config = dict(
    n_layer=10,
    d_model=96,
    n_experts=16,
    experts_per_token=1,
    d_expert=224,
    d_shared_expert=0,
    activation='squared_relu',
    moe_layers=[0, 1, 2, 3, 4, 5, 6, 7, 8, 9],
    router_score='sigmoid',
    normalize_top_k=False,
    routed_scale=2.0,
    balance_loss=0.000306,
    balance_bias=True,
    router_logit_norm=1.0,
    scale_expert_input=True,
    init_std_router=0.0114,
    lr_router=0.0013,
    n_head=6,
    n_kv_head=6,
    head_dim=32,
    vocab_size=8192,
    norm='rmsnorm',
    norm_place='pre',
    norm_eps=1e-06,
    positions='rope',
    rope_base=10000.0,
    rope_fraction=1.0,
    qk_norm=True,
    attn_scale=0.245,
    tie_embeddings=False,
    parallel_block=False,
    extras=['capped logits'],
    init='normal',
    init_std_qkv=0.0458,
    init_std_o=0.00724,
    init_std_up=0.0458,
    init_std_down=0.00512,
    optimizer='soap_variant',
    lr=0.00724,
    beta1=0.95,
    beta2=0.95,
    weight_decay=0.053,
    lr_head=0.0155,
    warmup_steps=75,
    schedule='wsd',
    decay_fraction=0.737,
    decay_shape='linear',
    final_lr_fraction=0.0,
    batch_tokens=131072,
    seq_len=512,
    doc_mask=True,
    train_tokens=475300000,
    steps=3627,
    dataset='wikipedia_en',
)
Below are experts of layer 4 (counted from 0) of a mixture-of-experts language model. Rows are named up (a neuron's input weights, with its number) and show model dimensions 0-95. Each number is 128 + 24 x the weight over its row's rms, rounded and kept within 0 to 255. Numbers have three digits each.
Before each expert's rows: "comes after" lists some tokens at least twice as common just before its tokens as in all text. This comes from a sample of Wikipedia text that the model never trained on. Tokens count by the router's weight.

# expert 6
comes after: ",", "\n\n", "s", "ed", " =", " that"
up7:100168087141107123103154159183164134078112169092148096149129103113110107107117131124159139158147142147067132138107130152147111088087127142129135146121156141153154126109107154143073153115099148134099137137134123124110123188128124132127098126156133131132155122117115159094106135145134139172
up8:119180157168122127132114101117115098183110125131152125076130104148097098132113118090095142138142099141101110099102109109120116157097119169129104124154141151129104151165116125129106118118157100112073125119118113131074094127087087145120115100136116140126131191134146121119145162135155114143
up9:144168126140066105123135106136099156166162098123136139111163117138096139110119136096144135176127128110126144089124106098096162135119114097121103125160138106162116150165138119155121137166112109124156134132119121146151120144108135152084073136121160098176121117139134155150158113178077119136
up10:146141118151151145144082116126105158128069114130136102166130146177126109083149138151110119142195123159128115142126154124150143118103138160107076133114185129113097133134123139149105107107163128158127179160134170147109107131099124105155112152163117103129134149126164134145096104142121123115
up11:137164129145145136110102132110120156137124139104063125096127113140119155139187118088126111126099135140146106098107138076144125145151134125147152167105168115139104205131128144135119137128142153167117090123120126088132168145075121107139091079126088134144125142142137114123113162143135134114
up12:111156124125112106129112092163143159147113083165121151160137132105085130141097140122141139142082118163128162109149129138115105151099126141119114080074132130107099096162141157179120136144142151123121135120182121122113130097087094155149125108123121125126110117147186123086144151113119144172
up13:120171108138095119100145174136155126158099159114131137133153093125096105139142123127138137146097116122123110134153081110120110104148144129091175085163161151120089120140131125111126111161163122161131172132150129135133097106125099125139143086163110155153175067156116118089116125128096122110
up14:138131117135142106100115104169122123147116116100122149150141156092124120111133102139190104165146115160156150129112113095132142112139101076100113090114110143104121141126112128143078106159155127132113157124181112129135102133111147103065168150125136134118129088123143158102074123125086142161
up15:128136102114122111125183125148128146121133107134112151163117149103137089128148132127170129162164088140168124138143131153116180163161112140119106148118138149116126119140108133140080111153123133145132116119148136118135075156089095121141116159173116160136151117157161106050132135178117134156
up16:155168120133132125135152150161128133143134118148135158110120105175152151158186161106147134149127111107131127148130155172125135111133099128093131110127132125102088113139121072172136136142169103134113113104170118125099117126106113149151113161127147182157082123139096132076163099148108141099
up17:127092113141117122079115129192158125088120098118087179139132131137091105163132127146142153126126087132112118131130119115078152084090102125109134127122138144162060165121117108151090104152080122128142179127153116141122122124132141121102130134123156153084103142120143103114140109121131109133
up18:125133116110100128114135089167173123128152144107110084122137093125115165123159099106125117098120137134129126126169070127140146135139106184138126162152119150156092097137114147142106116112130132137182125069118128096108150179116104128105119101133112154124109150129162119168084116144114094154
up19:088117116180122108128118142170152134122144120164109121139126116092148111071136118130150112181075109146126112118124159164144138144095149117112106151142113101108121105161094139134095109128115156118106142122118108104148168166079074120118140123147124102089156118124132107121104183152102134130
up20:097126080122117125120141171150136142103132110116124101110175098151121114137080104128127095139152138114183148150133095137151123103122209083098135131161158126137097158099117138148112114101119122128139134159122137147087103126111110119095128114162163127145144138133157088107107136170126097146
up21:156176118145140142128124117124145142183146172088118157149158153096155145141141134098134109119092129149174138148095131132115135144137170144149151113108161123118103135143146147150145154124177126131156121149145102125149149108096109134112058102160104158111131133133153121111128202139135153119
up22:129155117138111136121128157124133125162096118142122070074129095089141129134120126115151089115084121138108139100115135159111139112148137098124170143139099110158063136121132148115100127164080174111130125135120130117117135144097128151097079086147122106132166126174116116091124125158154123166
up23:168114080133123190143129137178102140126163077080121098145118119141112132121156103155165120143155127158152113153118086129158115130067136161119119151142110151145148119120130138167160113142166161147110119127134154162130115133089097107091095106125152139125135117136119148139113106145094114116
up24:117110126140112128112140144166147130100106111134137179096125138110093162144115074161137151113111130119104122146128135101124086158130126130145159166166173120142102120119140115154131124146139095109152126100139139104095121109113091105098100131121136201154114112102148190157133125115106140183
up25:109168134140118125128133097108112098146125124136151102078134114154143124117126118092163126134115119134165142075125150117143181148123082156109118141131135130188114135143113107167161149103155074131085142106109175144093101124124155139126107114161125149108087070117115113137143137117121156151
up26:075150115138105145119118150144156109119134103134157103152116087112129098154137112127110124113089113136128161097144114105124176115111125111153157142184130165145091104163085114137079173141146129112159151127124137131076127176109104111119114125153140137133111124138112106109103105176096089142
up27:108162090151134121104156149125122117121144140138143139172150073064088125090146161138150159127132164122099124156175118150095175119109149131125123112156172076105130127160115098116101119145153151130154172140145142093133112105115093126157130155104136147112120135138124157105117113097136121139
up28:096147158172141141106177097120141126180125123105102137146167127142173104132106129171101099165097181152143128139130123129155144188102158095108118116146132135128143108141083111139160117128134141148070121142158107121133100142131112100126097134128132179146119113128156117143143111138131129169
up29:080117129131147115100134121145156156128151093137118144163113118105110108164117094111149108172103114121144083090156164120121192147119128126148126113134127125132101106151148111147070107096171151132082123134173107141136140109127124139131151117188121117184129117150146100158127139127108097132
up30:143149122139071112145095110148092133120084128165128113113116058149152111100143129122128144121070113135114146127105136087095140066108115118134096107140141191163146119144159110118130117127091152131109134120175145147100132117131133141116153154134098121174127133122119085126120108122102119145
up31:133152118149147166131121119150219109090111130093078122164136138106112153124141097115184105095175120118135104145118126117174149134105126116118109135146149153165129116145130139146136132172159103135131162110193166148122159140116109133123099134145132152133133153121142132140139101151110144139
up32:156168091170170112165135107168131105166105144142127115128156113150129108115128179073117132172142120152127155128106143147117134149109109080116105109097126144132127128138051123111138142100105141131109118123121154147073119084131129160106086118100143119143145121148140118089126112110143131142
up33:137138095114120115129106135110169103127166142100173137107114122121090148136118176119137109159094115127126152154132115111078133107101165140131132109065102111110153140120140119162148098101139126153154117099165154079105157080111143083116148104141125151138097158159131092145130128102141127155
up34:141152131101106129120165144168138106129081120087097104094142107139125140111088100086127113165113153128156148147124119110127130096143119106078144107079143127143133139121145166139145096137139153143153101142143137120111127126110097105076135099146155132126162133107105143066179119129118139183
up35:102095123115149171104127122136167104108111110139150068117145119095117120171096134147133135169127161152116111088131182070146165106090166114116111127121104106106128126156117119150118104138147143181093139116162126111110117162098127136097115122120114145086120098122106109162103119118112149123
up36:124115090104111122116135168149126125157152116110131172155139106115089099132110104155157160164113119130121084156134126119126121128145108110151087131134077125112104117163123148116129106133147169137113189122171108146166125138092128124132090088160107175113131077126122131136148122158086153158
up37:131164141157140103128109122138103145115097126142172088076157122117113100106139150146121136179105134112125095156087146079148108152151129100102124131125111110158128192151140096118138123139153105095138126115141150142117093119133091114097148085094136122122148104147103166127112170158166140116
up38:075145092149126134122105132153113136175134145121125122113143140127098112145157144143117126131167147142098134150136126131145122089078132154105142200101130127132099115117097151139109109113116141171115193154150122145100160173095147136112123127105136104154153143125107133100146121128092079175
up39:140119116120149126115093146087153136112096124157093134086125100115112101112168133184163138157104129105146087155124125148108160147098161127122113147115109143132121125156109096150119104138160141117104100152126115143149118116088139107088113071181162139115174112135147106152113123167135144165
up40:122137132122154159074108115158124135078155125129074110130096149138111116104158120122145104089134085155133109169153077164130149141148109111128142108154127120140085104119108122157143126057150142139115116100164154138118137181102098121141109146118152103138130141150103119122154125174121127149
up41:136180114193160092126157117130162161129161135139135080158146109162099126125117142105111108167151124168148162084120173100144142127123149145143124125155136121128124142147128134157120108150123177157122090103136147143144097184126124142143069123110140123144126161140136110141144113120112091123
up42:130177119162104089131142131141100140155162109075100122147154094179147121128111116101117094112114136119131148139146176078116141105126131116150091123147119119133134133115117111162132122117158133149102091109127125069169088129111156135124083118129151108162140145137160162093086152120141104117
up43:091163102118098126096172126164123128154131140153150106096148111122100114152130175138174061170101136175107139174128139126083143133138146146107105138134147131170107107150121127146139129148142141140120083127145146151112127100104092154101117130078104124137157115138129141109159136109088131118
up44:104145093151126080115144127116107166116099134096109133126105145124113144142162133131159102159167144155135160148140098078116110144080152154086096146113127117117117137088133128137176112138160112136136167143148131131121124150115131087092115160149137112060174125091122116105114153143113136155
up45:081154092158105121089111135131135121101133080104125089100155113141146110101096096150131114112145204125142092126153146095142153141111155085119118142165149137114118133139116121147138095112144106128092142150133105121105117108074103096134141093115130124127125152139166124181116146129162107152
up46:119116125130145135118092121147137122101133118074142115134167136084128135139163169135123111187141106153112116121144103096119153149152169147110124126162144127144080161164144105167147128151136168169115144122127128118137129134131141143122135092135152098203137141153099055126132140131106108119
up47:128124105150143155094131122152121123133154090097136124128145153152122113109142155118117103169157106113160093104136110067167164137097175157096138106082168152118118157145102133149127087103165115160111143144157138088116129150130135063124143127125135105101157121155146133115105103122137156126
up48:119161097119121130119118120137100139113151128133157155130128091109116125136177084150123143141127110102137130146160174123108134167097133110135110109097106135180134149125152120147086129102116118140130150147174152113104083139100124144116072106143103127136117079137107174118153115109072145183
up49:095103169136146144105129147144163125109098094112106110098118126111101116145131139137159098144161143147120120122178160089126124125098131107104157133148175099168088089182115119153116137145160140143111137136135117098118127141101117095157115076147127109140110136166088105138156100079118115146
up50:099128111149124141129112146100111153113093093128113123146126129122126119109148120187152122141147099132091130152148175122087166154159168093135133124124094102107118110172122103194131114084160101137096123128144182132095136141087157151127106122122124136106103109127108107135120115118116189127

# expert 11
comes after: ".", "=", "\"", " =", " was", " he"
up149:093174082166142131095127124140106131128135126073105123100101123150087137140140156114100128149133104115155116161156104130108071147125114107158101107132125149131125124102110100138095116142106122152108116125144142110111110158090151135125098168119112132158146101143104145139085187115149103185
up150:146167105132134124127146122136152150107162107141121154151108128142101130158129128114121135164113099085156101145152107138114132202122112140133099177160111110113125144134091115102104129117068137112164113115144132103161145119086121115123099133105097113133149165091147136111106133145096066169
up151:110139116144103121112163110105128139153148110122122109059124119158150143169096137130118150108123160120178162134141145113106081094112084114151113105146102137118152106129138113158147122122123170112073108170132125122118138121174149132096102117152147151094127165081131136144130137091179116125
up152:104112122131145151096162141148114122129133119131142071154164152151141130159085112153149074074160134147142109147113151163133122129116100121156111106139157089132128122150083109165087115158155136142120120130134127092117162101150129128140101161130133131152142119105126153119115200082108108142
up153:143155134177137135136128135091109112128129113107121141125116144131182186169121080100119144138145141173128127125104169138114113105151106140154159102143161106140143148126145086144133113115125110115114155089171140140123127091087124113126120119111118094091162167156138134080086106137090145152
up154:151170151137157110100131149156147098120077104151180133105154130145079161107156140104142074130152116150145139146154140122150125077122104134159091121105131091107123117100153110168102108129133132121137103132135119126084155127141126101143102122132116174149130161107148104093083112131146142155
up155:104159191143154097135117170095144121107092088145138118102133089145093108124139120146158107092118124132124145142135142103145141116108102103108116108090127075116107150097125098156133116168134154106148107118164130116099103096141131105141143068116100144117076117101139125139162108131165116143
up156:150158162119103111084165123115129144164128113112124089103175101121175180123137165151117124134120126106117146145120164159167110110137114123132105137135086093116132148095099103159152135139104150128079127077159136113125129152141121131139093140150128165157132146098113177138098142154157108139
up157:106117109135144137117139129138142131131130100160068116110134127166168132151115093116138152142106104120101175148123104161160115178119149142156111122157126156120118100152123093151125113141087108145100118122162134107123137099129117090123116107108110171075165143144114157154070160088130160105
up158:140156117115136094146189090113130144099077094127138091081153089126083171134147159121123166177124127112144109123157121140091104146141125111135113140161119087115114158158110107132129098098118131139136111148141159137138159161115148117105132157153120156117121118084146125073124150136105133117
up159:170161161138120131113102093168132111153140110121107104127147064102117123093137172148161093155159168100120150122137156131122150111123127125135097125159127139147095124140115145143122132085084074131078088123153144105106120127122136141118100115101132150148110144079120111122149120104155088146
up160:164163086148132133124131103107124170120113141142124169103126115138154103134149128122115158148130092147104153109127158167137148133118115112142129101130177113160134146116160157116095110080158120086123108142162143149116087139130136110133115109150144163162114135120099161159076144205128131149
up161:125183144154161126125129077136072139138131117115134124130193102187170120147105143133121154117113135104125137099138170168127143131149088138119136122150126131134097125162103129133100125142133096113108170151152177134136133140111136113106118167132161129159117114137140170110167137154092139167
up162:109149139144124122084149142152153134139111126145138152106099108151083142141142074126123111168111127093177093114166166144124110163114148176113119133098144144111125095170148154161099135142142125141135137133146122111130113099123129155131085092088142145129111127117119159147123054135096118167
up163:139126140164106142085125112147155107147121136104136127122090119182079098173157113090118161105097135118151122088131166096099119167124149133104115126102137124151137128177143142122107139128139115119096148117158055122117140156099134122114137120094130136162129162130120170113145130117096086153
up164:111192160119119082120150112154088128139111099132106093093144124129123082122123129118137092139123118087136133128125115158095127113142156110157154080111148079141121100117081129175171104147148148166113114119174139125146117139121130157125109132120127152107093094143130118115115180151156106121
up165:163132137150115182074118086164165122102124109127132163100122116089102142142098150173112094121169136116112126127158117104109116128110108138117113117142144109118154132144099123174149129088151089116124131094152114143111097171160123166151105164124154150135118091123090142102140140114150092140
up166:125149146136110164130110088111156127139123136130139166133149101169086125160111164170102120128111168138092088118136140150098118129126122162100110136132091129100082119170100177133107137143141103165110125102132170142118116116135108143176111180129126152127130124088141125073128157126163117116
up167:073158114136167111125147074111160129119104100156104133083129117149153123126127087124138129179074146139130126129136099074110126160116143129177088128141111112132116107147123122132145130130121097148118110130190165107109133132142091088112163122127150139136131080105156116168135130144127123112
up168:152158062142123112083107155098135142139180121160117082116130072128163172142114142158114153132102105126120129098108146138106128109099141130100108065082141101145126144098154107174164131131134132129109122097130143120129144116141159132116127120134145126146154129139159122126140171130125140179
up169:157147120122113106122130105135122142159143087145129138132108076182121108169143139098097112112105145135078116113136129125126135169114090125169158116106120114137110124138178103145119119112114140136080113087166092056142126108101160124128131163150144121182113137109105126130101114119143104150
up170:136145117123141146164135120128132153164165075146080107149138107125109135115162165118143109139113114146173121118129090131106139142185123124120172094127119112113126122137128094153130130139140091101136122134121131103140148163135116072097130126142172127199183130114119123126085145094147104154
up171:131141121127137144128112120097121158149103126119136170133119091149136108156106138172112073122111105137093145134137127148152070103125107086114095126151148110081125164151100121165153119072158121167135166114144146142100107155158143120119119156127135146104159100110131157102108176114104101106
up172:166150127127156084093110125149175145137142089128148180098080120187126150133133143118103099086113109144124111097152130092108108122153125138142124093143126150128104132104114128148131138168128117086110122092136104163122122104120128089116093120122165175129116135121098148101141143167110127174
up173:142182127131141146115132097110135115128123085122084144125129129123140110118147177138144114179101093152137130123120167115110140135107148137123101124142175088115117138126185106153133083148151094135065135110086134147137076136122111126128118111144136125153160157112138088150098149163092122103
up174:162126128117143105088122106123107138127078129130109089082092131168148119171136164169110126170144119119143088157148128163139119141154105101141139128143114152146112122126123117162108089122133148129141118113168128119110147085154123083081164175163148103120162146130129128152126139133121185115
up175:120162092159182105114107138127169111136145071128098109081086135158091132130158107143095107146140133141121114087141093137138109130138128117143119105137122126173138137151089119121101112128134158117125178119160097138109122128108103142099073154065151126119116118112115175127106115131129120124
up176:153167132130141136149105092143103169146123100068097096145113129118151131147123170152113189145133120160119097138151176136122116105170125115127103120124100152130095138144169077165150128108083148137099145097138143098132097125112114110126146109144157141119129128109149144158160124102148100159
up177:125144078129123121132147135083119132119073112136111112135123138148122137101145110168151111104091138099157136124085125119184060121111148116127111102104117138148076163149115126134143151117093089161142148110140166170117144096098111128103120158164127172107120143131149123105126141126135087149
up178:151134090120121120083109140138154083099106134128081118123087115157149162151120167162114107133156127137122128171121126147134165140091126107150146128139113156151120141129157069119119099127096138106095150115098132148136138108140174168082133137121154141115139092099148108134099159066127110122
up179:156148089090131113111134144146109101102166076097117127105156095162127148116147155128119145121083133094146140149134124108167132132110098106106122135162152102141158116076131116103117151151127156134158102158139121131156128120150099126103095145080125092109117094094166132132132162137187142112
up180:157114077122148166122131156141145138114141119094066114113135133157186147147168159123140152124099105158137142155121135143055115145158099119095107113128149123125103088137159117164114148104099134123145144132165122118106127137124125123136135130107105180105175133091126104125114116133098161149
up181:175166089177180094125110122116144116092162112093102121114127108175112095120153097092109136118171126163116096101153126115134145151149124124121108101143114138158109089133125105132126127198124129107132121114162106138125135139122116166145104123096118160119162170128129104142144139130111082125
up182:144158086169124102105152131152150156111121151158142120117151133071149143166134119131146164116104111144134175142092172128112074128118126126124143121140135120105143122187140116145163135134109123149078095120104106115122116145100129105077134160123154140120158107128139128101132173073152109132
up183:127141097174174101131086130123122106117129157152120099075141070139137117150161117148116140154120130110149099141130150096125145101109124147143110114129130096097125166101100096160088154151133120136109090102158129145122121120113138131081163114126150132139125162161122175163154166148133165156
up184:119187105103133153124112128119164116130130098135144158115155101150132146167111105122177135138118116145109170147120139146115105144098137101162143137191086085138158113162140076125138113139121104149115132123133138121107128133103115131109149066145172143153104117121138154107110145078118157163
up185:118110114116173115092133142127154155141130095117159093142091126145178116164142113184147139156113126095149130154154151144118138148159087095147124128121085106161084100143134128131117097122096117102097098164114118118131153111119120136145149157146126124134123123066182131111117169126164141141
up186:162157090186094093129129147167133130169089150157147095128137111136128137120137145129161099128128155121106157125181098134134135171141095103139117116128126112110133106107138104167100118144106097109107126151129124124112072153118112088113099113152103152132138099118178107095096152151145156141
up187:137122096144140151145137104136089124135107120093138142141108126162126098137139161154142128126145121161097144095114068137184087130155138148164160138135153096131133108109120133181167137115114106154113121150146108125105131104144118109060106129126162177104144098146108096143094148147126087121
up188:149189142126144158136135100120149077117131149095141109127133131153104145127085109092122153136147122108105157116166137086082144131125089109138116116125159152102130138116148110131119113118112111162106137099136167104092148080117095097130083110093101125153160147119121154133115068153104123145
up189:090132097136151121100150102188104144126154117135113137168087112170066119103095147155127090129103131152104146151106098163114099126128134164142137112105137137113108115095129121157164133149121121107098113126160171147122141127137117158081076098132121106122120123111149125140084166125106140142
up190:135142160128127106080178130138134129091086140124142125094142089188133112136135096107131116131111101133093093095153116131121122120148141085123150123102083109150163146145097156134107116120159115129090135147183114097144092125152133111107113165160096149081137149145148160116150133159136116124
up191:127183153165151159099112124153147125140120130099106135120102065163137158131138138131090145133075162108130137129136134084111132104097117102090094114096153107126119139140120117136123101155171095137090133111099112103126137126128089139153103141127138143145136160100152109130102163150150080171
up192:104130131180124098121112110163165107156165115126139105150117126104095123131116059090126122127125129100102093150111115107136136114114122079140127141182104109111099105178134123140156094116077096107130120095098093144122135108114116153099113124128119128135077137092175121125102111114139124120

# expert 12
comes after: "\n", "-", "|", "=", "  ", ")"
up7:104130166150164141112121121136167123145079145121103152133137142126105089142134089114132140167121109114118108122108105118163114117080143114101120100124147124141093099148127100129129082149100111126112123094153142138153092095103090103093147115085169104130175160109083113108144129082141102107
up8:110118088118143125146155126129162102162166116112142150072124117144127136177102117141070110124104099143163095149130184134124117114124109123146121126118136120136123082128146097148079129149137142103133093080126130152133127133172145160126090147095108149138145092144101137125150137188096131120
up9:113131069174159126135112089167115089146138150142173132112128164108120127160125106107120123137180115091114134150129185126123128145115121118123142139149107119080116109174156148124112104137125114137105139080132182168150166111154153099114085113130128115140126153144151112124149139093112149141
up10:126086114153145152117100132143137095123114139091145129126133144155104099119100106122134118131138098131119173109120108090148147138128120123125071125129142093133128148176118098117074117126103136122159119135151137110163146150128179134051054078127126131106153112143153126110139120113136095112
up11:156148121135114106121107109110145158151157136136130121146135118159099122160116140155130139166098122119129120124119168125120111097129088121159084134061160106098079119138131119167104112120113087085170138110145151123146148143150134114115132090145093139096159135088112178141137143083134107085
up12:119124161156113112088138087121144134151127140095162119143138143168187125138108111102137129104128137106107131115144124094142089120115109125137138104116161113118110112162114141174114132126127115084147073065159148122139121129096110091142106089147088145133107122142097130080176139136118128172
up13:110152126134132131111149131147135133132107123123128153109080110154102114159105132167123119194116112118085160106139140092103134127152147111158122098086151148154149107106109117168170108131135121102102123100128155128136089169145167133066089151126117168113132155185103113137124112112125122106
up14:156129148143127170123140153117148105151113153166129084118146148144107160110103166117100124113130096163123129106166114109149128106104082156084109123100184114118093100134128060143156118135121127078098092110158139170123122105132124121116096107131112118104114118124089148117101144126104129099
up15:103137115152139127100124137083167099161099140091143137139139111172118092147108129126114126169114092122145137139157139141108123112135117122102116119132147133093105134164140141116095111177138101119098147149166114130157127126092095130101086125115125140147171174131110156075126159056115105112
up16:156158105157096129086097114147148149105155110107134093105077120127121152159169140097147144133079157139118112070151143104108115132181119071133131139122152119133132141141141143146093138124162113136116142144173157135135123123115137120092116128097118137084112135146136149140149150107183166146
up17:142144129137134088076099140137154107167133180141148130103107111126150098163118146131150150138131117093116125097113173065105155122154174113138112163113126124148113120110093112145119126119136117126119099148154140124158137152106154146098100110144107201148144104134105148107140139176103158139
up18:107136096124161118081127150134145076166182141116111164114123110118131120124106132131121144120092112108140160125154146132202109148121084091150129079117129118160128116123145098137118122159049115131113122127148107147160110128115141092109121126099106099140162148105135139089111148120134136111
up19:159151093197124124065154133147100105167106165158128113108146096137109143154218126123153125150137119114114096095128121135143118133126142102139163141155141116145120103125119111144102127113128141156144115140125170119116126117119115132116120173149158116118106130169153148144160136155096098100
up20:139158121147145082127124099120122079161179143111132126133141124119093111148123133152099128133139095115075143143152115092138163121139121099117151127140135077081094112089175125144100115131096148082161124127149118100163122180148124114109094142107108136079100156132129123129147144152139149125
up21:104177068140123130114137108131149132188124138123148118135120108160103129112172113129163140149139110122120141108082147149120136132134165109131150165132157117134141137169115098156113120146165143128126130116169102084095109122093152120110096161122087164132097103134135150154144150176094170133
up22:146131105133133093092133134150113112142131117111178150143114119125141143128161153143142100137132120089153130070114160202169118144133151150131086128120125092122136086127094099134155129124161090082113126091146172139128147177119101174129147120115111133144150107134125162110120143147150136161
up23:180158107150129118095150108143145121122125092114123130070102096152112141142096138176089138145140133119100139118131142085142133093153115139099115131145167137151070120171102129127142099090132158123076119122127159111160116089166124070099145112127158120143128130121097140128155129114130118117
up24:162139107133132145134147154180107120088123098124126112108142135128110142118124124161084126130135114119140114160152138164094104171103119121114114147084137131199143147121199100072125119095174127101128153101124174150153125145114105133106129138113136147073106108130122167123125139128125125132
up25:153112101083107131098165112133150163134149155145147134147087127165151132167139098162107165126097130099124144174097150158097121093080090119112095148145150131138115133125091132132090158151104156095136124118188147128150119120095104145128093152144116115117130140126136096150153144125151128158
up26:137126084124126114115129113135147139143153157126152160151166098186144150119155146108125080156127131084141109131135106141117133153148150105063135130132156130139124112128114122100090156141124114119079057091161132133124150150085128152114142083156136150116144131156144106143145119107138133080
up27:109133120151146120093162085108103130141112134161132150118108103139114103140150162151118101142131111116146135127118135184111156150152138144149064125180087077151092148132129107102131104114113165110085122157164156137160108109141141095081122122112112131133103152141177116125137140163134104126
up28:154148128198148109056140154098125110153136134127127125117176113112128142162165167131107134182119089098118103099138139163145107161122158070120150145151177127132138095103116097129126133120149138133116106165132140116132128088136120116089119136125161136113127132150141149131147153147118134095
up29:170173100148126142107095131124166103152127122086077094128154129109138094179124119156085106148116130127106185110143149135151143145140120107110097096096115112092118126168128083107137143116094148112116150137109128137095131147156129135137093147140162099151102095143144154141145109124122093098
up30:140171088138180109082117109120110079183187100152160146124126103099121126137147187156136126162130142115142125127112149121121059135121116129151146136145143126128119150123131157104128117151115119138112177106101149108123122131108130157091131105102123145090128125159119146136164119175140136138
up31:092133079118176132109120115103173136113130161100148118116173082130096121134133169148102132124153138086143092133133135180149095086151154133144105135112149109128085116137139099175134154109131138124148122105163159100113155125120133141125108128135143126131150143115120125092151111196138105162
up32:121155086146116104092125124139176090140132133116121116101115094135117132168102163109159148111130154123083156129119109149142146157109100147123106163136160119093088081088125137103118084117104118134098131070124116129128125107105097155108078122155116087164138125127108150105131159155153121119
up33:142170146134167114130132131097142111152153125122118126132192153159123126142129117156157085172170111162083130119115171117124145136117105137122112118105110130088125137108183140124138100132153119111099147132133137140141127117128105101135089123196158141101104173077136103124166110098144124120
up34:110132115127104084104150105166132136149139107150111157119107095171156129123174189118127119148125139122122129110117135129135084168081138105148076158108120103137120121147145142134116089105139152103095078179164132115177114117106087113136100119081142129164135120134102124128127149139120122129
up35:134143193135113141100105152125066127159101105125121174171084109160096131135143096156148128146098132117066142137118129116173136124106121109118147117107138091122112175112142135114101083114108147132113162131158100136118149161104147145103099130162127125138148105139084135150149140130134119153
up36:159113121160114125113135114169144125151135124124085122135133108174164103158152173178104109134176114114097095139160215093117158128143163145140123141134164135104091114110137070120115131118138138154126112144120136152147101114154171095103087127133127120131124112129134120125137144138126148148
up37:096141109158117110160149113143153167163130097110118164134117144140153179157127110143156130177084089117132153130127127128144116111159123117135116150135133132139119148161114119183102114126108102124105116058152132141146092131111120132121124145118132172074116108149131143139083156108104136069
up38:107165119135146151123104147126101109184137120126098128110142146182110130144112151155132181178086131087141110110147146132131082144114126106089115155130107135162104145153162134135143109145141069100098140144158163129161092117115121094131105120103129111128170139172112127110106115116150151141
up39:123126106161112149094134132153156115111111116159093133085118142150100133106106154119140138113152199131097125097117135131108150130130096124146097123116128142125137111125105108117110049129115130099070123082128139151080144139143135100110120108103152139137167156119168141161108083144139128091
up40:159168155142125111127128117110146127132103120142126106110104131135128130122091132120105129123103140144145123132042171103100150104120105161101116116116108131145110078142122163144114097115092127113104106134149180102161104140151089107121096060114097132116153142083095113128089121119133114116
up41:140133123148137112117142132151135120152118125112076128167114171128129127143151105128143141102106161067107115134110154089150130090143080103166108131125135124148113139166159099119105090118128152095111111135152131136156123106075138090144058122136118132159170172133152115130159141160155127132
up42:127129114111143103132102133139095116118154138090138117113143113132105122104076136123110117135119106108143141121104166126145127078089133154122133142113159114083098142132105160142121060158149133144083127119120172169145091098154131083087084110140121123124117135107115079078150122102118154145
up43:124138155119155104052142104159157174138133118137095172143114152131102132134103100135101106155117125095145117145138123106098087108091104137140137138127146116134086108128144122159080165123124155105135137091160116132151170130126131146090128148173093174164114141111135105156116106139126111146
up44:170128110146182112114172104090146105136179151164130142126116141105107135152105115140117112162111125112105069119106145078130145111127141178117109149187140128133102113118147114133137122119139122147122143124153171169167175155099110125120113140114112127140139087113123143111151124184138142122
up45:124153151096146109142117079128146131152167157101113134120085137140115121139143168148110105127129124153116129144139147101131051154108140134088122165142204115094119093132175153120147145122132113139105101142140140126119113137110126128160091102182121131146109130128102123130093163171153139137
up46:051149114124150132089113108100144082156155133114145134108123138130136107155140141116154154148113084112107113152161136095122127137116101125146118099134140140092085110117116137153107147109154107079128127169135138130113113116109104157149068149166160137102152147164107127155140158095149110098
up47:106122135109128111133134138099138178171125154089117142119140111162138126085134130169125126124067121116158104132136169120124081126129084123109108130101165147106104149099142099117106109139107069107113112125153116114135087160116116118088152139135110072127141158115121122109114179163099140119
up48:181106125106125114118176146147131101113134139124169136151083122122082112092122094133134130164168112119136150148125124101126143124188108134118077124116157119107126118153126128122103131167122087109118091107135149107173113099110133164089102119159140127106164094116136140123130174162133105093
up49:113172136150166123114120103126141106156174112100153144131115129131091129120121139115114112175152077130121163156149091101076129103109129100097049086132128110141084129157108128125106112116124132122119130126190139155129152108119134120088109120123128135145157150132158113136146151148134087148
up50:127204122120148108117116156090114124144167092121138126111143144166134126133124117132101116109084120112130129153156123145107121115168123080115117108147180149064133106164139087116133108162096155142132132125137116118144122140126102080089107094104105097115132161128162091099131129115126099143